{
  "n_experts": 128,
  "d_shared_expert": 256,
  "moe_layers": [2, 3, 4, 5, 6, 7, 8, 9, 10, 11, 12],
  "balance_loss": 0.00302,
  "balance_bias": false,
  "optimizer": "soap_variant",
  "beta1": 0.95,
  "beta2": 0.95,
  "batch_tokens": 65536
}
Below are experts of layer 4 (counted from 0) of a mixture-of-experts language model. Rows are named gate (a neuron's input weights, with its number), up (a neuron's input weights, with its number), down (a neuron's output weights, with its number) and show model dimensions 0-127. Each number is 128 + 24 x the weight over its row's rms, rounded and kept within 0 to 255.
Before each expert's rows: a language model's description of what the expert responds to. This comes from a sample of Wikipedia text that the model never trained on.

# expert 62
Description: Middle syllables of foreign personal names, often Greek, Slavic, Arabic or African, such as in in Konstantinos, il, ou, lav.
gate0 [156 135 129 136  89 127 115 132 130 133 140  94 125 127 139 110 148 130 140 105 120 149 120 101 137 159 138 158 158 116  94 145 120 152 182  69 129 111 118 109  96 120 140 110 201 136 145  98 119 115 118 183 143 138 150 142 151  94 115 121 114 155 122 130 136 109 117 108 143 132 151 108 196 117 100 158  91 135  84  95 136  92 125 140  96 168 128 129 131 175 135  84 103  93 123 129 109 151 137 124  98 153 127 124 143 143  91 170 134 144 131 168 128 137 171 133 112 104 133 122 128 135 156 113 141  99  78 106]
up0 [174  73 133 110 146 144 145  96 114 159 145  93 132 119 142 134 128 149 134 111 151  89 110  71 192 128 130 116 140 144 111 159 137 105 139 122 167 165 135 141 108 130 125  88  89 182 158  91 130 122 133 112 118 110 117  94 129  80 102 148 143 132 122 143 140 140 117 121 112 129 127 120 126 152 138 122 134 105 159 102 136 135 138 189 158  97 150 149 150 146 139 104 132 126  67  87  92 136 176 113 115 124 120 131 150 138 108 132 130 126 130 113 128 126 172  90 125 141 175 100 110 121 138 103 116 125 125 173]
down0 [161 126 122 121 103 125 127 125 155 182  86 135 132 138 105 135 140 148 140 123 148 111 151 155 114 106 109  63 108 146 160 110 129 157 114 139 156 137  98 147 124  94 139 173 181 131 105 141 105 168 134 157 144 137 118 108 148  91 128 114 101 129 163 141 115 131 129 131 138 112  89 133 122  95 167 124 124 134 126 118 128  87 106 113 106 106 131 126 146 159 118 127 166 131 103 199 151 124 116 120 112 131 100 161 152 114 137 114 119  65 146 119 135 172 101 163  85 139  83 106 140 157 107 109 120  89 154 143]
gate1 [120  96  86  79 166 120 174 114 122 142 170 102 140 124  85 139 128 109 104 123 130 125 106 146 149 104 135 121 131 181 173 126 151 127 101 101  96 107 134 118 181 105 109 110 126 132 119 111 134 157 136 153 140 114  72  60 134 173 125 132 110 147  88 127 123 132 128 111 170 107 147 129 138 130 141 144  96 120 194 103 165 150 148 129 114 114 161 139 157 115 135 143  93 106  81 144 158 129 112 136 108 110 169 116 123 120 102 121 130 132 136 140 100 171 150 140 130 125 139 113 148 148 106 140 135 113 160 116]
up1 [118 157 156  97 148 120 153  91  96 135 120 173 131 168 136 107  84 146  99 143 179 105 128 157 103 109 172 131 157 139 134 127 131 123 135 144 113 120  67 127 153 100 122 131  91 144 119  99 110 147  83 123 168 143 126  96 107 131 147 143 120 132 104 123 166 139 101 139 156 128 125 105 149 172 170 113 109 140 107 117  90 124 147 113 107 112 122 107 118 117 156 132 120 130 113 104 145 152 149 107  93  91 136 115  88 131 159 117 196 112 141 120 122 151 122 109 174  95 168 150 172 118 122 138 147 135 120 100]
down1 [145 182 158 148 116 141 136 111 120  85 145 167 153 138 141  99 120 131 151  82 145 155 142 135 150 136 141 142 104 107 121 172 150 136 130 152 126 129 107 137 144  92 108 157  98 121 114 142 113 122  86 126 119 129 156 105 149 128 105 115 133  81  92 101 121  88 140 126 111  99 156 134 107 103 115 106  96 142 124 102 119 146 184 122 161 139 120  55 124 116 148 128 146 130 144  93 133  86 151 118 114 125 169 140 119 114 138 109  98 181 139 113 148 156 166 157 110  86 125 163 171 125  89 133 128 148 115 148]
gate2 [135 150 138 140 158 158 133 123 158 152  86 129 131 121 105 126 153  70 127 109 157 102 139 148 107 132 140 127 132 127 102 139 129 111 106 100 131 101 114 107  76 139 128  87 115  96 137 145 101 162 120  96 115 130 151 138  97 102  84 151 134 127 153 168 140 160  90 133 110  77 144 189  94 144 118  86 180 124 124 141 118 147 116 148 160 117 131 123 108 123 138 115 126 143 166 140 144 107  82 150 129 105 119 112  85 112 149 134 104 136 138 162 166  97 144 175 143 122 120 109 157 139 140  99 139 165 164 158]
up2 [167  93 126 155 137 126 115 100  90 146  82 152 192 108 128 156 111 110 143 132 110 102 139 168 134 132 137 139  81  63 115 123 130 124 124 119 159 116  79 145 131 113  99 157 163 125 117 166 115  69 126 143 133 133 114 113 151 157 145 147 147 138 116 107 154 171  83 167 137 173 129 101 123 125 159 123 172 114 121  96 133 159 144 122 117 106 138 130 137 126 141 160 133 108 124 104  91 109 144  60 116 154 136  97 134 124 137  89 119 121 112 137 169 152 136 164 142 130 109 146 130 119 125 131 122 118 130 114]
down2 [121 101 106 116 120 123 101 122 103 189 163 171 110 148 119 149 112  96 146 128 149 143 102  53 157 109 135 127  76 138 127 148  92  84 114 125 133 128  98 124 128 111 164 156 124 164 157  90 123 128 118 111 139 121 127 184 160 130 143 115 173 104 154 113 170 132 119 146 140 174 122 126  95 106 146 109 110 132 121 159 133 136 175 120 106 146 127 138 110 146 124 164 129 122 121 134 115 136 134  88 121  97 148 141 106 105 114 151 131  69 157 141 137 122 155 115 100  88 130 113 117 109 112 156 162 136 165 133]
gate3 [114 127 127 131 137  99 158 165 179 151 140 138 100 125 114 107 114  63 118 115 106 114 125 123 105 132 122 125 118 130 115 117 128 137 142 132 171 134 156 143  63 148 118 117 137 127 165 107 156 118 109 114 132 144 110 183 123  90 131 111  71 155 178  96 120 147 104 127  79 144  93 127 148 109  98 122 136 145 167  95 155  72 127 143 142 167 164 143 132 132 139 122 148 151 145 154  94 178 138 130 118 111 110 144  72 133 138 107 156 121 111 155 133 107 124 147 157 102 104 136 153 108 110 120 142 131 143 155]
up3 [130 129 111  98 166 107 151 156 101 154 153 119 143 123 144 100 123 113 106 111 110 117 120 120 128 135 116 123 142 127 146 126 141  93 101 161 125 116 149 106 134 132 160 148 131 115 126 132 131 120 118 155 150 122  96 106 154 130 123  94 149 137 109 109  85 117 167 126 131 120 143 139 151 152 127 140 168 139 122 116 117 150  85 169  96 114 109 144 178 114 161 106 189 119 132  85 162  81 120 142 109 141 119 143 184 130 148 144 154 174 137 145  98 126 130 146  85 110 101 158  63 117  46 157 120 111 124 130]
down3 [133 132 144 134 125 191 148 115 115 169 164 114 116  55 160  81 123 119  99 172 157 165 130  89 110 101 152 163  93 123  88 141 137 123 166 133 143 143 116 148 135 150 148 102 128 103 174 135 173  94 145 131 107 115 130  99 166 116 128  99 160 141 120 123 104 143 143 150 136 123 153 117 104 125 119 145 111 104 126 135 141 138 117  92 141 167 117 146 102 171 143 119 100 117 128  93 127 145 133 126 135 108 171 152 116 119 104 135  89 135 135 100 119 102 114 151  74 163  98 133 100 102 132 144 126 104 127 141]
gate4 [143 136 114 107 113 123 121 159 111 105 156 118  90 137 132 132 119  78 118 100 128 122 125 117  97 141 153 134 105  90 140  84 140  98  97 147 139 170 114 161 149 131 133 107 109 131 122 143 152 142 129 120 148 117 131 134  96 154 128  88 172 136 106  95 163 199 112 141 135 162 126 105 143 127 111 120  97 152 135 130 118 120  75 107 124 145 176 155 166 145 140 138 214 156 130 147  88 117 110 123 120 111 155 167 122 101 118 148 111  99 177 128 132 143 110 113 130 105 105 139  95  96 124 162 143 140 143 108]
up4 [102 152 130 159 155 144  94 133 139  89 140  96 114 153 125 122 161 139 123 150 135 144 143 120 119 109 107 150 106  93 128 116 121 115 112  95 123 118 137 115 133 159 105  82 108 125 141 107  97 161 100  99 153 134 107 117 121 157 139 146 100 129 134 105 106 137 106 118 106 136  89  99 138 129 172 119 200 191 127 139 140 129  63 146  92 114 143 165 162 158 143 160 136 137 133 173 161 101 110 103 106 127 153  96 138 129 100  99 146 151 126 134 185 145  96 174 156 104 154 116 133 108 117 116 128 127 132 125]
down4 [ 93 128 101 155  99 109 120 122 157 145 130 101 140 129  87 189 162 175 154 130 130  91 128 155 142 106  87 151 126 140 124 138 106 129 112 153 158 118  86 118 120 112 153 119 163 147 115 162 130 137 145 114 137 122  97 103 120 105 109  77 127 136 122 135 118 176 102 139 145 146 153 172 138 110 133 128 123 140 110 144 125 132 166 105 149 156  84 125 180 162 130 133  95 105  97 156 142 143 164 123 121 143  99 141 103 113 105 101 161  79 138 131 106  85 121 112 160 119 163 118 118 146 148  81 148 113 139  93]
gate5 [147 128 149 116 145 127 185 101 148 151 126  84 116 140 136 140 105 106 135 146  97 125 149 108 150 112 154  92  99 116  94 182 112 146 128  95 146 132 170 109 145 102 100 115 133  88 123 131  88 150 106 132 134 171 105 111 107 157 149 128 125 154 130 129 112 134 150 123 130 125 119 159  96 131 106  76 111  64 162 138 138 134 108 135  76 167 116 141 121 132 134 105 136 150 144 106  96 119 146 160 137 119 145 156  98 190 144 143 138 174 132 133 112 131 115 108 109 123 112 130 107 193 123 150 152 106 105 143]
up5 [155 117 166  93 113 131 147 127 120 103 135 147 134 127 158 117 135 134 130 109  96  91 146  99 131 118 146 156 143 121 140 130  74 165 154 204  91 169 135  96 106 109 114 115 137 164 128 112 139 111  67  74  92 116 112 159 144 117 117 118  80 165 122 116 142 147 119 140 111 107  96 119 137 166  92 175 116 178 155 127 144  94 113 133 121 131 150 147 148 137 165 120 140 140 150 139 103 165 122 157 137 141 144  78 131 127 114 112 175 142 110 135 116 138 116 134  95 105 105 110 143 104 117 138 146 130 127 136]
down5 [156 136 135 143 128 148 164 130 138  97 176 119 120 141 129  93 138 152  81 144 126 132 128 128 166 154 131 145 101 134 107  69 137 182 133 143 116  94 144 129 119  75  88 107 117 111 108 124 144 165 119 139 133 120 166 104 106 144 109 141  92 163 135 102 120 132 135 102 121 121 126 118 128 161 107 145 136 129  92 127 119 168 144 103  96 138 154 100 112 100 112 107 112 153 160 180  96 148 126 158 150 146 142 110 162 126 131 158 161 166 128 126  79 131 111 182 117 118 104  92 128 133 137  72 104 156 116 119]
gate6 [ 93 120 133 120 171  97 127 117 137 129 113 124 149 143 114 129 156 161  95  91 127 152 121 143 126 152 153 114 115 104 148  83 122 103 122 136 124 125 151  78 144 167 132  40 156  84 163 153 139 139 121 116 103 165 117 148  83 106 141 146  90 144 155 102 104 122  73 142 131 128 140 151 189 155 135 161 101 160 139  86 134 155 152 105 123 124 141 167 108 114 138 128 133 122 177  99 130 110 110 151 119 139  89 103  95 121 126 127 134 135 130 122 139 167 127 153 115 116 116 129 145 122 142 117 165 140 136 103]
up6 [125 131 161 151 110 101 134 128 148 151 123 121  97  90 106 105 108 117  92 118 130 126 168 177 187 117 132 118 115 140 126 160 177 110 144 133 105 119 122 106 148 139 140 129 135 144 127 135 167  82 150 128 136 203 139 119 126 163 100 105 135 106  81  95 109 164 182 105 115 160 125 131 113  97 142 115 108 129 153 152 134 126 128  87 155 172 127 157 146 138 132 101 129 147 127  97 133 117 123 133 135 110 118 129 134 106 152  95 150 153 122 127 124  88 107  99 148  72 160 112 143 109 144 146  92  81 113 144]
down6 [111 109 174 166 156 104  96 102  83 127 151 117  94 115 129 141 104 154 114 148 124 124 128 139 149 183 110  77 144 117 123 128 137 130 132 128 100 106 144  74 108 118 152 107 169 148 129 141 150 145  92  96  82 136 140  87 129 124 158 160 142 140 139 155  92 157 127 150  93 120 154  77 145 105 126 118 146 151 113 102 106 196 145 176 117 110 101 118 112 110 121 125 164 150 131 167 179 140 156 114 130 126 117 114 109 129 135 129 104 106 149 103 131 127 149 157 148 113 102 149 158 112 119 124 145  95 124 124]
gate7 [140 137 135 112 111 127 150 137 150 157 127 102 108  93 146 157 101  95 106 146 146  66 109 149 141 135 126 116  77 131 150 120 145 108 165 153 158 101 135 112 130 132 117 134  97 123 149 149 161 143 126 124 110 140 136 163 130 153 162 139 116 140 123 120 134 112 134 127 131 184  99 132  90 101 129  78 151 150 129  69 115 132 141 135 149 127 114 140 146  62 155 140  77 153 101 120 153 128 120 159 147 135 113 107 105 174 109 162 150 103 116  89 133 112 152 154 127  78 159 101 155 124 132 130 155 151 127  74]
up7 [133 107  94 157 149 108 132  92 153 110 199 158 107 157 139 124  97 161 143 126 138 102 167 141 126 152 125 139 155 147 162 130 132 117 119  99  98 102 145 107  78 131 141 132 132 115 133 128  91 162 160 126 125 112 105 129 126 130 122 131 159 116 128 141 131 122  88 143 118 144 137 142 135 102 112  95 189 164  95 122  83 112 144 146 117 108 118 109  94 100 143 120 128  88 142 125 142 137 108 159 100 113 117 121 107 111 138 114 132 124 107 108 176 110 173 144 194 141  89 154 109  72 162 150 131 122 156 144]
down7 [ 91 133 144 154 135  67 153 131 127 156 136 145 159 126 131 112 127 145 127 118 142 146 116 143 121 125 172 109 115 113  94  96 109 115 127 113 140 114 136 170 121 104 113 145 161 121 101  99 159 120 131 159 152 170 135 132 105 166 127 135  79 106 101  90 167 122 154 129 148 145 128 182 138 151 189 120 129 102 152 131  69 132 137 121 104 113 158 151 102 135 114 122 157 124 114 136 101 136 122 122  83 100 118 123 136  98 122 163 153 115 159 102 143 125 104 197 117 112 133  88 133 168 110  97 107  95 139 117]
gate8 [158 130 125  99 113 117 178 116 166 134 102 166 184 156 111 104 118 131 168 140 149 145 127 102 138 137 179 128 155 138 107 144 182 105  87 122  86 115 128 136 135 109 151 145  95 157 127 150 129  95 129 132 107 159 146 134 114 115 131 159 103 145 140 140 108 104 109 142 149 143 155 150 123 135 101 140 135 160 100  88 150 101 141 108 161 148 129 183 130 111 145 111 131 131  61 118 145 122 130 147 105 113 147 131 139 128 142 160 142 110 117 105 106 142 115 109  62  92  77  94 129 108 107 106 107 113 116 143]
up8 [ 99 126 142 116 135 140 121 167 149 159 141  77  77 120  79 114 116 113  84 115 158 120 124 170 125 130 152 136 168 153 101 120 122 156 152 131 133 135 146 131 136 103 133 118 119 117 105 120 140 159 119 150 100 118 105 165 129 111 138 146 101  96 139 150  90 115 153 138 117 142 115 139 131 127 149 143 135 148 141 162 189 193  87 135 115 127 117  78 143 131 150 105 117 104 127 115 104 169  89 176 115 116 103  97 155 162 158 129 109 112  73 151 115 179 130 125 125  99 134 141 116 139 156 121 116 124  99 101]
down8 [113 163 136 154 147  84 111  98 117 114 132 116 155 109  84 113 145 108 134 139 123 178 146 104 102 149 136 159 163 147 159 144 142 124 119 148  83 131 116  85 154 142 104 117 153 151 139 142 102 147 142 167 122 108 122 102 138 139 156  90 169  94 132 111 177 123  70 104 166 142 116 124 124 110 111 110 137 141 110 138 158 146 134 124 133 126 144 117 135 106 124 114 131 154 170 178  69 136 141 140 145 118 128 157  84 109 120  98 128 135 119 179 107  84 158 155  96 105 117 111 124 125 140  99  88 115 128 155]
gate9 [156 129 182 155 129 128 138 108 131 107 143 141 116 104 172  90 131 127 144  91 143 120  71  84 185 117 152 130 108 104 118 124 126 114 148 146 157 130 177  81 121 113 121 124 154 138 108 129 108 108 156 173 112 115  95 100 123 200 107 153 148 108 133 127 142 100 106 143 137 145 131 158 118  99 113 119 106 116 124 131 124 141 151 100 155 127 113 125 101 129 140  95 126 101 134 122 121  90 114 151 154 127 150 125 119 125 121 179  91 137 147 110 157 155 124 119 107  80 111 161 175 147 134 132  78 158 150 138]
up9 [ 93 126 123 105 152 128 154 137 123 132 117 132 108 149 116  92 133 128 114 153 120 114 180 101  90 158 156 136 123 139  97 134  99 132  93 155  95 104 130 122 183 136 103 162 187 146 171 169 152  98 125 117 106 104 106 124 158 145 141 148 118 135 139 118  99 101 146 122 120 146 145  58 125 128 140 152 118 123 137 117  96 175 136 114 119 106 132 155 112 158 142  95 124 111 126 114 123  78 132 163  91  99 112 142 109 132 128 132 103 121 151 165 105  89 144 137 114 130 171 162 106 176 165 154 102 137 114 120]
down9 [137 188 109 101 112 119 167 127 123  81 140 122 154 129 115 155 135 120 160 132  92 124 162 140 127 131  92 184 108 122 112  83 130 129 129 129 108 134 124 101 118 145 120 129 113  96 143 125 180 132 137 165 144 103 129  77 104 105 132 156 125 163 142 137 131  97 135 136  72 120 100 158 106  88 138 151 137 136 119 130 110 151 108 128 119 121 128  68 116 103  98  96 115 151 119 116 112 173  87 115 136 145 141 142 188 168 160 131 166 139 101 107  99 127 165 162 126 117 144 127 131 151 126 122 153 124 169 122]
gate10 [113 106 137  79 116  99 136  41 115 140 126 112 120 124 147 117 189  94 135 145 137 152  77 108 152 134 149 175 117 100  88 141 174 158 158 116  97 134 127 129 105 146 131 115 114 118 134 123 148 129 118  79 139 140  94 101 115 119 155 121 128 142  97 144 116 171 152  99 143 128 153 142 139 113 124 118 122 127 204 108 153 139 109  94  88 107 153 132 152 105 114 147  93 135 137 120 152 132 123 122 107 121 151 121 132 147 162 171 108 131 148 150 122 142 129 145 127 121 103 137 169 134 174 116 109 109 114 149]
up10 [102 157 143 126  84 170 162 134  85 156 121 154 130  83 133 152 109 138 118 104  92 129 112 112 139 113 127 122 118 107 140 131 145 142  89 134  98  86 138  93  72 155 143 120 127 181 137 155 139 136 133 133 168 126 101 111 139 162 119 162 120 119 122 150 154 117 155 142 130 158 128 122  88 122 104 130 140 155  99 163 159 109 111 171  67 145 175 107 126 133 144 130 143 145 148 128 111  86 139  71 121 125 117 118 133 120 151 130 117 130 154 136 161 161 115 158 101  94 113  99 134 128 106  92 155 104 136 165]
down10 [100 134 130 137 125 126 108 103 109 109 107 123 122 102 135  94 129 130 163 119 149 132 147 105 118 165 125 102 102  94 144 121 168 109 128 139 164 132 139  92  97  92 131 126 114  81 103 131 134  86 111 124 137 147 123 185 110 126 156 140 122 141 108  68 102 157 146 156 107 118 153 141 103 137 145 163 171 137 127 116 107  86 101 174 120 135 174 166 139 140  95 154 133 163 134 145 102  98 180 134 132 119 152 131 113 104 144 108 130 132 126 133 167 134 115  87 123 123 212 144 132 115 150 134 159 120 105 109]
gate11 [131 148 137 100 115  98 130 157 128 141 133 144  85 136 153  91 133  71 135 140 122 107 157  73 111 132 159 163 145 147 171 114 127 162 122 137 149 118 120 116 121 129 133 125 152 150 111 152 138 152 104  82 110 127 120 137 101 138  62 172 114 154 120 125 101 132 102 128  90 130 123  92 112 139 129  51 129 108 141 141 127 119 133 128 125 153 150 131 117 192 126 115 179 139 116 140  85 142 109 125 118 136 168 135 141 140  82 111 128 137 150 170 106 157 176 136 146 119 136 137 153 158 112 112 114 101 132  96]
up11 [132 122  85 147 106 111 136 105 123 111 122 121 129 151 151 132  73 160 105 128 117 143 198 141 148 136 103 127  86  98 118 139 105 155 105 161 114 156 122 124 141 148 140 113 157 101 133 122 101 166 161  96 122 156 167  83 160 125 177 115 128 147 159 125 100 145 130 146 148 138 127 128 117 112 110 151 142 126 166 110 135 138 127 106 115 121 136 106 138 116 127 120 136 116 133  91 164 135 141  80 138 137 126 138  94 137 102 164 119 127  77 109 104 123  86 110 183 101 121 103 193 181 111 108 129 119 123 155]
down11 [137 156  90 136 135 139 109  85 146 128 125  96 125 152  77 104  92 160 132 113 158 139 139 128 107  86 202 125 138 177 155 117  82 115  97 138 135 149 139 128 134  87 156 128 138 114 132 129 146 103  87 112 121 147 178  93 144 140 153 154 131 145  93 152 186 110 122 142  94 118 115 117 111 152 136 108 114 120 106 172 123 154 122 151 118 133 116 113 146 107 145 150 124 126 147 151 131 175 126 133  98 102  95 154 146 122  95  85 125  85 107 127 161 130 131 155 137 139 109 152 141 125 144  89 137 132 143  92]
gate12 [135 157 141 138 100 132 173 150 121 141 102 145 134 119 117 133 136 152 127  98 140  81  96  87 125 150 105 143 204 135 139 154 139 127 114 123 114 163 117 172 126 109 124 117  98 126 120 149 101 113  75 117 173 120 139 102 134 134 116  86 124 137 119 101 170  76 146  99 114 131 114  98 126 114 146 134 139 145 153 144 144 133 117 163 127 109 187 125 118 117 121 122 124 137 163 136 129 156 110 156  68 158 134 137 153 137 117 132  92 191 157 129 148 121 137 124  54 120 114 129 112  91 133 121 136 116 110 132]
up12 [160 107 120 126 113 124 119  89 169 109 154 136  95 149 107 142 113 112 140 125 179 121 171 139 152 113 134 123 138 169 133 132 126 140 100 136 185 106 147 123 110 119 105  98 129 119 112 125 106  98 155 113 177 125 138 119 150 125  87 148 119 136  98 116 110 109 102 114 101 169 119 150 178 120 117  88 141 138 138 113 103 134 156 163 137 148  77 110 131 107 119 146 132 119 153 138 168 151  73  98 102 127 177 148 158 106 141 101 108 129 107 152 122 106 170  99  96 140 130 113 123 172 114 151 175 136 118  91]
down12 [ 89 127 130 138 132 100 184 123 120 128 101 130 130  77  99  87 102 124 163 117 100 130 110 115 135 112 112 159  99 130 134 141 111 129 121 138 128 143 147 145 129 107 169 127 118 118 124 123 140 162 100 170 114 136 132  90 140 107 103  96 123 114 149 128 122 204 150 126 128 153 158 110 117 140 122 116 107 109 106 103 141 110 180 142 122 124 171 161  73 118 145 126 113  93 154 134 164 105  69 139 170 113 133 152 108 186 125 151 124 130 109 126 124 153 154 180 128 102 163 110  86 133 150 134 115 134 143 137]
gate13 [107 141 106 144  98 146  97 123  86 132 102 112 135 119  98  92 108 142 132 111 161 135 139 146 116  63 109 136 122 150 150 107 207  85 174 165 158  91 123  93 140 174  84 143 102 143 113 121 129 132 158 128 110 113 113 125  99 135 107 141 117 117 122 158 142 133 108  94 128 122 107 141 131 102 109 169 140 171 145 136 138  96 143 103 129 165 124 166 116 147 145 138  98 170 125 173 159 166 145 121 131 122 117 128 112  95 120 114 136 116 116 129 132  66 149 145 105 126  96 150 142 135 142 148 154 144 132 148]
up13 [140 153 116 132 137 142 112 128 163 122 130 122 145 167  96 142 125 108 106 141 118 147 130 137 151 154 153 118 130 160 128 124 137 116  87 137 104 156 177 198 132 110 120 143 108 108 128 108  98  89 148 118 165  76 140 106 108 114 154  71 129 115 116 110 107 104 172 131 116 110  60 121 128 129 155 136 139 106 137 113 104 111 137 143 170 120 129 117 138 163 116 127  93 124 142 127 105 100  64 142 133 115 149 130  82  93 134 171  97 154 148 169 157 136 131 119 136 147 130 175  92 167 132 138 139 113 135 124]
down13 [ 72 154 112 115 121 147 114 146  98 154 126 134 137 149 124 158 112  82 144 141 135 103 161 125 150 113 146 122 113 144  95 147 138 110 153 141 122 154 105 129 167 144 119  94  92 144 123 112 152 105 154 123 129 113 153 118 150 136 152 157  92 139 136 129 116 115  73 103 179 183 115 137 101 135 111 108 144 142 146 139 129 147  95 115 126 116 141  91 114 137 131  75 100 131 115 142 139 131 216 106 124 125  98  97  86 112 157 139 133 140  88 139 158  93 146 146  72 135 137 152 144 114 126 131 110 153 140 168]
gate14 [149 108  99 136 115 108 115 113 127 130 178 132 144 132 135 118 102  79 123 123 129 127 145 107 130 115 127 144 116 117 132 113 125 156 195 128 174 146 156 144 101 108  98 102 112 133 150 130  83 199 153 113 106 153 156 109 152 110 116 116 137  92  97 169 124  82 156 139 120 160 150 107 137 115  88 109 129 126  98 144 130  81 172 101 133 159 131 129 103 131 150 126  92 153 104 118 147 134 152 129 141 107 106 146 107 167  79  97 137 147 146 113  88 125 156 136 158 148 113 130 116 102 121 141 153 184 141 134]
up14 [142 118 106 141 133 127 155 162 118 142 160 111 104 138  98 143 147 130 135 101 147 137  79 127  90  97 153 133 164 124 142 124 117 153 129 145 148  92 101 134 171 101 126  92  87  81 146  92  54 130 135 109 165 138 118 119 117  98 159 111 119 126 102 133 138 104 142 104 116 153 146 162 169 131 147 144 141 133 162 127 135  99  85 125 134 106 113 119 137  75 159 131 160 116 111 151 100 122 143 188 139 132  98 139 138 168 147 135  95 130 104 118 140 122 126 152  73 124 142 177 128 155 149 132 138 134 142 102]
down14 [174 118  75 114 125 121 124  93 117 129 126 121 117 132 143 152 128 128 101 127  77 141 108  99 162 123  74 138 151 126 128  63 145 135 136 152 101 130 101 111 119 119 125 162 146 112 123 167 105 106 102 130 134  82 136  94 141 100 135 102 124 179 154 155 151  87 144 126 109 139 135 137 168 158 147 143 108 122 186 153 158 144 125 119 148 140 136 144 141 143  78 131 138 123 100  99 158 168  83 130 131 146  96 148 154 151 127 109 145 136 122 150 129 140 131 100 131 118 164  95 123 156 136  81 132 117 171 104]
gate15 [121 124 129  87 137 105 102 180 161 161 120 138 109 114 101 114 150 112 114 117  93 149  94 131 125 138 106 144 163 139 107 159 139 153 141 131 121 102 152 166 161 124 102  55 131 145 177 170 139 125 171 108 123 124 178 124 108 111 122 112 129 114  65 139 151 106 102 143 114 148 140 111 104 111 110  93 150 140 181 112 138 150 144 112 145 152 158 106 167 127 120 134 116 104 160 113 100 110 163 127 152 120 139 121 100 141  81 134 120 120 140  99 135 125 100 126 139 119 124 173 114 147 117  71 141 133 155 123]
up15 [178 139 157  93 126 150 139 120 142 158 145 135 112 107 152 109 101 122 124 138 126 148 136  97 117 154 134 101 106 122 123 138 130 108 151  89 123 162 151 112  99  98 149 154 170 131 108 127 138  71 144 180 121 165 138 152 126 168 143 137 165  89 108 150 127 114 137 102 106 115  90 103 140 105 131 123 159 161 156 126 158 111 145 138  64 117 143 192 151 111  79 156 125 114 158 123 125 102 153 130 110 168 132 105 113 119 140 127  78 119 109 137 123 146  68 123 109 107 107 111 155 126 121 114 154 126 116 122]
down15 [123 124 147  75 122 126 138 136 145 108 118 162 115 114 139  89 117 155  90 180 103 142  83 146 126 167 138 158 128 173 146 145 124  94 142 102 105 160 176 146 135 122 160 120 150  84 118 165 129 131  56  92 110 141 144 126 145 137 132 115 195 112  80 135 119 112 113 131  73 138 111 132 109 148 123  75 116 139 143 137 154 122 175 118  97 140 144 143 155 105 129 133 145 119 138 112 101  78 122 128 110 146 145 132 121 110 142 121 131 162 122 121 158 157 125 104 111 126 153 137  93 137 110 126 154 141 128 120]
gate16 [109 136  79 161  84 128 116 126 130 127 100 119  97 121 122 138 119 123 134 130 145 153  98 126 133 113 129  86 121 118 177 116 123 160 142 115 102 147 181 106 130 105 103 153 131 150 143 159 173 128 141 133 128 107 103 102  89 155 110 160 102 158 101 119 124 122 171 125 173 101 146 139 145 120 135 137 116 101 143 131 116 112 123 116 136 130 110 153 101  93  93  99 149 117 112 141 177 153 138 161 109 114 159 203 151 144 146  85 133 164 108  77 120 117 125 165 118 112 131 136 135 141 120  66 158 125 145 150]
up16 [139  87 154 167 114 147 146 111 154 107 122 123 114 135 122 109 110 155  85  88 114 119 123 153 127 140 155 134 154 103 129 116 142 131 156 125  93 159 151 135 136 106 149 135 140 144  86 108 130 115 128 111  98 111 100 139 115 140 176 134 157 138 107 167 126 109  90 120 109 116 139 154 107 116 111 118  79 113 170 180 119 128 120 103 119 161 141 164 121  86 130 145 126 118 146 135 127 163  87 143 110 120 120 114 136 201 121 175 161  93 124  89 110 106 162  99 129 181 136  91 113 133 163 142 136  82 146 134]
down16 [129 164 127 133 126 124 122 132 169 148 121  70 114 103 100 106 161 123  90 123 120 108 139 119 175 118 120 153 133  95 141 135  99 164 163 131 167 121 158 133 160 113 153 138 116  98 136 129 143 138 120  83 172 122  88  91 119 146 116 125 134 136 140 125 100 112 118 104 121 135 118 129 162 112 165 157  85  87  95 141 145 113 129  94 125 125 120 121 139 190 134  96 119 134  67 176 136 143 103  91 156 125 131 123 128 159 125 158 108 112 132 145 103 110 107 156 134 107 151 119  95 161 114 167 166 112 160 164]
gate17 [123 131 135 102 147 154 126 141 144  91 162 118 145 102 147 111 135 100 125 151 147 136  72 116 102 127 175 113 157 107 158 112  97 128 169 110 124 111 148 163 131 112 147 155 122 130 134 141 119 152 115 108 164 100 119 106 118  97 136  89 114 124 182  88 117 120 108 147 125 122 144 104 129 116 132 111 162 156  97  95 139  71 145 148 107  89 170  50 129 147 184 130 126 146 150 130  79 130 131 117 153 131  96 107 116 136 157 126 113 129 138 125 174 137 131 176 142 137 149 113 129 164 122 111 118 147 103 140]
up17 [ 88 122  92 144 112 137 128  91 121 140 139  92 123 116 161 209 146  78  86 131  91 106 133 149 148 105 160 150 151 146 129 188  99 150 106 113 122 116 147 149 108 108 168 167 132 142  91 108 125 135 115 118 127 140 177 165 127  95 149 132 106 122 131 120 112 126 148 130 147 121  87 135 103 118 113 134 123 117 108 142 134 126 186 148 141 121 133 114 151 146 159 129 145 122 104 143 158 112 139 121 143 133 166 169 133 119 134 119 118 122 140 108 123 133 116 138 107 138 148  90  43 113 100 107 101 115 139 156]
down17 [165 137 121 119 124  95 156 132  82 121 140 143 124  89 127 123 162 127 131 112  77 159 142  92 101 125 167 159 148 127 118 103 155 145 141 130 119 124 159 168 114 139 114 114 113 144 122 140 144  78 132 131 123 130  95 166 125 139 119 150 127  99 156  93 111 152 111 110 131 136 117 126 120 127 116  91 166 149 169 112 128 110  64 145 139 100 111 127 127 142 112 110  83 112 147 149 119 116 131 118 159 131 108 106 115 178 144 178 162 190 140  97 126 156 161 162 132  63 102 118 139 116 127 128  90 141 126 157]